{
  "num_hidden_layers": 13,
  "hidden_size": 384,
  "n_experts": 32,
  "experts_per_token": 4,
  "d_expert": 128,
  "d_shared_expert": 0,
  "hidden_act": "clamped_swiglu",
  "moe_layers": [0, 1, 2, 3, 4, 5, 6, 7, 8, 9, 10, 11, 12],
  "router_score": "sigmoid",
  "normalize_top_k": true,
  "routed_scale": 2.5,
  "balance_loss": 0.00502,
  "balance_bias": false,
  "router_bias": true,
  "init_std_router": 0.0185,
  "lr_router": 0.00108,
  "num_attention_heads": 6,
  "num_key_value_heads": 1,
  "head_dim": 64,
  "vocab_size": 16384,
  "norm": "rmsnorm",
  "norm_place": "pre",
  "norm_eps": 1e-05,
  "positions": "rope",
  "rope_theta": 10000.0,
  "rope_fraction": 1.0,
  "qk_norm": true,
  "attn_scale": 0.125,
  "tie_word_embeddings": false,
  "parallel_block": false,
  "init": "uniform",
  "init_std_qkv": 0.0305,
  "init_std_o": 0.0,
  "init_std_up": 0.0305,
  "init_std_down": 0.0,
  "optimizer": "soap_variant",
  "learning_rate": 0.00427,
  "beta1": 0.95,
  "beta2": 0.95,
  "weight_decay": 0.054,
  "lr_head": 0.00471,
  "max_grad_norm": 1.0,
  "warmup_steps": 69,
  "schedule": "wsd",
  "decay_fraction": 0.789,
  "decay_shape": "linear",
  "final_lr_fraction": 0.1,
  "batch_tokens": 65536,
  "max_seq_len": 512,
  "doc_mask": false,
  "train_tokens": 351500000,
  "max_steps": 5364,
  "dataset": "wikipedia_en"
}
Below are experts of layer 2 (counted from 0) of a mixture-of-experts language model. Rows are named router (the router's row for the expert), gate (a neuron's input weights, with its number), up (a neuron's input weights, with its number), down (a neuron's output weights, with its number) and show model dimensions 288-335. Each number is 128 + 32 x the weight over its row's rms, rounded and kept within 0 to 255. Numbers have three digits each.
Before each expert's rows: "raises" lists some tokens whose logits its average output raises strongly, later layers aside; "mostly gets" lists some tokens that are sent to it at least half of the time. This comes from a sample of Wikipedia text that the model never trained on.

# expert 24
raises: " and", "'s", " &"
mostly gets: " American", " John", " August", " York", " 2010", " 2011"
router:151093152130128163091120177171164182060128152053115110049123089143152124122129126153131110134093180128139074144152109125133130130095239119102149
gate0:126117161129126169113117131145119145145088145131115093151109152114139107096192110148153113154044094126172083074125145109192184118115112145149148
up0:141169126106132167140092185127133143060118143056123106145125118105108186108089137111073157130138101151149093078100192098125114052129137123180158
down0:127193152104060164117166163167103101171176124142154157184139143143134122154177086132130151120135156157113138117128113193137151153140086164101138
gate1:103102149093105097165112127133077105196080107176142132144104162128205142097113100057202112127153126116156135103170094157124134148122184143120154
up1:089095156127116107151113147156063104130101147187133092164125177154193111092105198074153088060155082109176132071124118103140099123171188179101158
down1:144090125110174090168159130101152179118125149141095133169124153115144163137149095117158147119123078097116085085151103137167155137129080160107163
gate2:138120096136103098181125107163157125105136156126166115161128092142095106150146156096189144123115116135119137153111067152121129119156142103073097
up2:145133128135081157104122151143097178121146143107165143134105131125128093188161137163131158140050137102068154162192086164127115078140130127080177
down2:158098153167109197152116116174137177150128132109099122110185176110147180109167111109170104106102130141086102072101116168089116107118157130099116
gate3:095074128082126079210105157106086144125142100177162073138120081095130132106093098144107073114099070182144157102136130140150057184051162175125098
up3:076123139086113101178105155065075139100135111159142103143104163161106065133097217171115110089124103165133153188125093113121104162113132189081107
down3:163135078107129100138134092169047142165162133076126144180139134095118110136103162182091073087143131184092115116124099101111120164106123202114129
gate4:128107142107135131160120174133127139115121148130161147159115111072117118121154125143199139106103143134089139132145137144072136124104121108138140
up4:153127104125109158159139158139109171136126138115216178110091084105116102144155073165196132130170129128085108181154153079110122152113129130149140
down4:078174142129195132103081101123114140134098123090137094101118147220138200121122086165107169124116146120175107168140184119098094167050155149151149
gate5:117053095114103083124110136245121134108149078115110149114128077120115077066083114143113137092102135131102164185141131145058160072070149163093210
up5:124058063141125087102096128197119123077179083115099148156157077133124084079091152160106166105117148136097168190139145142064113079088139170076208
down5:103114158059103125156109101156076106048128131151097114129151154140103160151109070115115134119101144111142132103094178116075090144118171156174109
gate6:114172151157105160070132149151113113128062129109159107093139134123105100058180123197161126144145137212084073141076142085109082153105085106099220
up6:125071125135098115090163093255141135090109135142063167111165093144149101144110147102141199153142143127128127068092138193112148107164156089125120
down6:065100155147145136126071095121103141142107111125160160127016104147137125155113169164147163074068219133118148229094122118123133060126103103144104
gate7:063103087144125180110092150117141166073069110141128144164096113072159115182119081103171108157144113128139121147092047050163173108116200113167169
up7:129146157125136138158165134141135116088119077136087089173101147137105083105175162100117137153141100042099105136090129126106145110092120094155056
down7:046193126116109090160143130138177113120142146113129177070127074126184198161106115152103137103118169091150111147126110118139142115152159158154089
gate8:110103151104108121140112182107118072146122104157115194108122089143070119107132167160105099123111157112130170136139127135076098116197120107078135
up8:142124125137172160099158150077134080121124145088100103191117090195121145115096099099122120141164171072110105130083189040093047137129094083086133
down8:115225140089089129092121130160122128142116076147134102088165130109075153164147116117118131168102122130119173165110111095124134164107096176125149
gate9:151157129121100131097171156189136136147114066144158105082172135171134113113138151089169144118128136098136130161062151180133116123087068135165182
up9:121124147143087134117135068094110151159135178166114109113194141098124140095084144051152083120071137118180176109104157147147091039096117141171191
down9:106138125101131114149112115134159092184085134098099185152113117116098176119126111062086094220066119124166139072148117150124155117119077140147134
gate10:057102213073117149122148141118149079090174142106139152205144106074086104132121135153154158115166125141097152099102065150098069112113167172125115
up10:113110198076125133156136149148182119146177138086138147160087112134135091108113176126175147099192138123103146097068096142127094143079143153215184
down10:112172100104197096095191124164099150181130123089148116151142072123122219152132096117182112092143174156171108141151115157161159065117142078110090
gate11:131096115171157144152140097108082135133154065132196148171123202162106181093141141097217090152136197120091133157147154064109166119116110152095095
up11:176107112209137182057134099127082148052107119178116086082122135151114133094128147097101142149150102139121148095162145179163062070177112156055120
down11:201183041124153174200114155071153157124072140205129132104147150161127124125163062055117087132156155163123120075130129150099139157108150099114107
gate12:151107145153126121127216108113168143097131103135131162103124109154154114107118106131115128081116096130173117164048120071109144114148141120110140
up12:116114166110147120098191162110099129122087070139127125164123123182129108089141140098138092129107071100192166098081160110135202184203104124135146
down12:051110108088094098095139123095118172141118181109180086130158147132138106176150106129085148134145129115118111169102136108088102144118111142099133
gate13:090124148086085110153072068099109159125177102155159118120100098140179165084107099128126207108101123105192109155119119093143098156035134094117091
up13:132123176141118129173052089078131148159165103112128109136085122168113168083080105092128202094137104151114138115157123086141084160053136129123105
down13:098134127174082151087105142124107102102097125148110198113109087151097149112104110113173128105146115158122131184159117120147108128155192124112086
gate14:138115146120140130064052106177138081102129103136141127163096104140142114114109155102065109152157104097133124085141087171143107148167102140094131
up14:122132066122136184117090161086126164164169157114150152162141126175186129111134133150105156135084118100108123116131147097084160186178104080081091
down14:108100145139184115142144076145101137134143148091196158144129085113158141149087086089064092078073143099077144094119135196161056133159111079146148
gate15:115172157120128130118148131139206131118128143108120139112101133116175108127203138049083160154083197065022141166108103174126137115085120186123126
up15:129180174110131092156152117118199164129140121161124133152046138160172103082183145092094162110059163106072172168118139165144135108044099178129104
down15:127136082141106089102183162073145164105152125130131080158136101147180123142158119080102117170150131102088102162214076142100115134171093129142147
gate16:146129100121104143093101122129136064109168158145162156182141123047117136124136126106141126122111102109157132115129113207105139157178125132113139
up16:118130136144135209041101110136110109124075110140139171122107167083131186102115112105066105139118174074137215112104109144138149115150124122169159
down16:088196142159147139162122112118096081100147085159166166156181095120087070087127116136052125116139160177126124073162113172108157140105145140084154
gate17:199077080172080146119126104165133084108098123177103116125137153154158097138134132119089160109122104108103133115082137162095200083214155129152166
up17:120117093139125138101094165104156050135088158173101108096107138145230076141119098100185151142117137072116075095102133156121155078159111130123132
down17:107203144120159197139135167162142132155146153144133156178191090151164128165105109125110114185133101067157131118083087088089168097131151165165116
gate18:114167096093160080092166154175122142149111120132128110128081158120117104171120129168130103121096140141108196130147154123089135108132106181141125
up18:155178080108143080083209168185151111170092122145137140178075153111129101197098107154134119108111158098074162113106170121118154132104121164166138
down18:105148137182144163139124143190129093126144144158098158121156151129092195153157090113099142056187154126117137121068051125125144117117130117074096
gate19:105085114132122092110067100117104166169081131088115096142147116147142135114102115138122134085128115055161148117174129141129092181099167145094128
up19:135110092155126111105147103161127086166131082118130155099091102113108119088075153168150158104067067109155093163111148100157179062139152106158163
down19:106126180088096175110120161174112209134139127119152151137106177184115166071075135097102085085182138116119146171133175140112129124170092180149122
gate20:176129121127146165108137106111147129138115075147099060138143113102115106087095099165151115089128120118149123106102048110092108126119083155161087
up20:177094117115128139145165127166151109113153133149169091138131093138126143056165177110135121188160180177130167178150155136138130171131093151123118
down20:131165142126046114147056102137096161094097097106059144110160133150210134130129088119078141131132075156074091118176071168104112087137163108078188
gate21:060148138134102141085110179148117069144118121140184155065091137144193079104106163091145080148122120086175127082167162134109160165126117138111159
up21:106127186101116132079156099084124088133184139107130142152142126131173103184128160154215172142103135113151140120078113107132169172145096159092094
down21:086194125169108091118141168099095119095192146154147102109114196170107127181095094115161159134199116166142138140075174118078156137112126142183135
gate22:076139039196187096101137132115175129123149050126155129122100160116119082150133154120151093141152144063137093080100114163189140125125072122124172
up22:092102154089176159094139145155132061112073121122141128092147082172132082069131070098065154128157155186149127176077121081147121109140203150170181
down22:082108108107168161122116128193078177115124132120091126150108155150122139126168161131087122131194172140153083147089117175118139154140092101165125
gate23:115127141130135104119174155081149117138157128057128123128129164121092133108095115141041134113115148164126092105140164136157126105130123143140112
up23:145162087065137119130119120134141125180158072141153183126104112134130111107112165115160122189102131103164130114125142116129207115082094059094086
down23:144129136174128168094158108155092119170193134089079208112167137128089138126181109098148091106112153156144083148101172119111103059100121118117135
gate24:110091116118092156171138179103154089091136138142076157174097085130109099141109139164158088144166122064167144169139128078124158124188177125112050
up24:181063133146154139146132106123134151053123154125095148139103176132176096119090068089179139082122110117151095120061184092097158140168140097149073
down24:162072107082105073138141125171194133099182141146156158088126079124162101166169106132084110140084129088149094166142159157125119179176102081104116
gate25:186159134106051070146106109099082088116134130144180100194149123185113158112126112123139156101088203049136162139098116136110110093150130079155109
up25:161151135069065116142147101104116111109143130108115044194121121158117149089093102077173141132116190111130118129117129120148120090163140110148144
down25:119139098121106130167143135139131128144117125127093193160133116095105126158123118153120091133083139112118101117121150109150147126146127129166127
gate26:095083134106096180093118165138094118090108069076111095152126117153176073169130057116132115184150130160184128140112080142066151108153100139138124
up26:100086115097091134079088187159089107136152063137121114124147086139140094124132097034138161165174168099170126137111111146089139103193089118130076
down26:140146123164097155090144167122143126149112143118199138160175079073116223099187111134087120118109044140133161132136141160070144133087159140126065
gate27:147128138149053121117151093144098093131123104106155121104127143124116103148227148088146156114134164095140176136154183123121193132184126142139118
up27:126135067132170123158151140100112150125151130120162148143131084133111110132114106181133118143119111155179112096111154108094139077104106044066130
down27:108159121178118120144118097188135095090169136109161159142037128115108139087131046092105141143067109106166109098177079114171131158176144134225094
gate28:119161179124170137100116120105017096093106104131104092132121141071195125148140093079143119162108156136120114203162102120099073069053067110110171
up28:116073138165140103144162155137075061053099169132169154107118098091138156156134090053145176138127124085140123152117136130156105152122144089126143
down28:111205184136126136107098130110106140105050155154172122102144175099177126165110161158158119151138132107158131183127074132099125117066118167100198
gate29:135089117111159112121102117195118093091104085137094122138159137120150051137129117138133106100132177106136106106113150165090106107059109129095112
up29:156047148127110085110140086170138085093096141139159160101180128136116067127162116149114149108134123092085106127099080148111112117100139119182127
down29:135140142101121166187135123146138096138143149161136193138134128123126093136154167157182152104111118115096115111046138195086133136112193106132027
gate30:135162186095144145168122125080171101185051088125096127116165170141121101179149104151168117113129115125082090129129182158084114102145123148121092
up30:101108139137100168175154107076145107126053110106152063119122136169165125145104190170148074117147139106118115156143183127113149083087133097154109
down30:135127139097117162167113079126083110119126079100120066130148135183162178133163179117152151120154116163138098111143117182136172115141135078129110
gate31:143134184085114165087104077092165108162172149135058157152114154122082169144144143109118093142121164056080136096112124154117125100105111135171132
up31:055112112130092170137205120156129128119145093130156153092102135207100067049115111131117143121114098155162109177094134099157113127138088155137116
down31:115116159129165171096116111110098143111149111106127116095131091146142104097139128162099082108141157123170107111161116154176201154135118123204161
gate32:108045173178135156092127147112136057131147207076154193156131074099108083071115126165105137109125107151174137152131102144121149110148120103147166
up32:136106088180091112097177150075123104129125150112191147131057070098083128110109166142127082103148130092159114099086141095130140093165146083110152
down32:140151086088096128088084137121166150143069129168118160143132097138154144162102051166112151124104075145145191183180107183154167153103107042146163
gate33:159075171087169157133088136122121159090107121096107163142163097134136189096112143159199149112098093109087126105116112134045189087044088135116156
up33:175061133128124180117182121114162162099085171055158135105137100107172180095177165156185148114123133137083144136138132118064136084065103118160157
down33:127128138076166130147140106109116110060123126118134205117176054127171146122180068133145153103097115146160149168111133152101177095047058103120118
gate34:091066168118134047127156139171151093090131099141121128163095165157095160130096081119141109089100134142081092211105102064110095104160092132118114
up34:089067165063163109162158138115121106167155123142164148140074116113136078144098103114135185088189143174110161144126161122123117135166064121158107
down34:173134154109147139131148106141150163090147100101097122162146155107083146142162142172154133133118116065128166138132144156098165047117149138111132
gate35:113104116128141111116137121108174066155104081160135091075093085103043097160103116098113090115084069117145105072208132085126135125136069059127166
up35:090115107093126121118109177096135094107143136190113166116138102119151094117176123182147133127134088129166134065146146099111201130077047070092119
down35:076144076113158135135116088141107154165120119107118138161151180051127125138104093092097157117088135129056087131094102175184158092126139160133140
gate36:147090148158064074134073118192146101098138149124120166105107155107104167127100133081136165150096119148146121147093154126137140076130111116162078
up36:170126146137123118113124050118126179103072107137144130142124116103132151118136148165198125120097108144150180152085078131074112141115121098086123
down36:142122158127144079137126121145153123114112107103042118117142059107140226159183128148160138125093097070129077107065101140114107160160107149146117
gate37:117151134181123107069103089130074146150162092139128111163130094110151134142099120142176077138121134126112163117174098142087097110142153152100078
up37:079132126195100162098085085090107113138158158082121153169110076063157163132104118134140126158144191167086135158173099135135066097124169124151057
down37:103074078182204147088070131158123114181153160219101120127122170118102159125128075148134095148119089106150141163127084129107150115127154129148142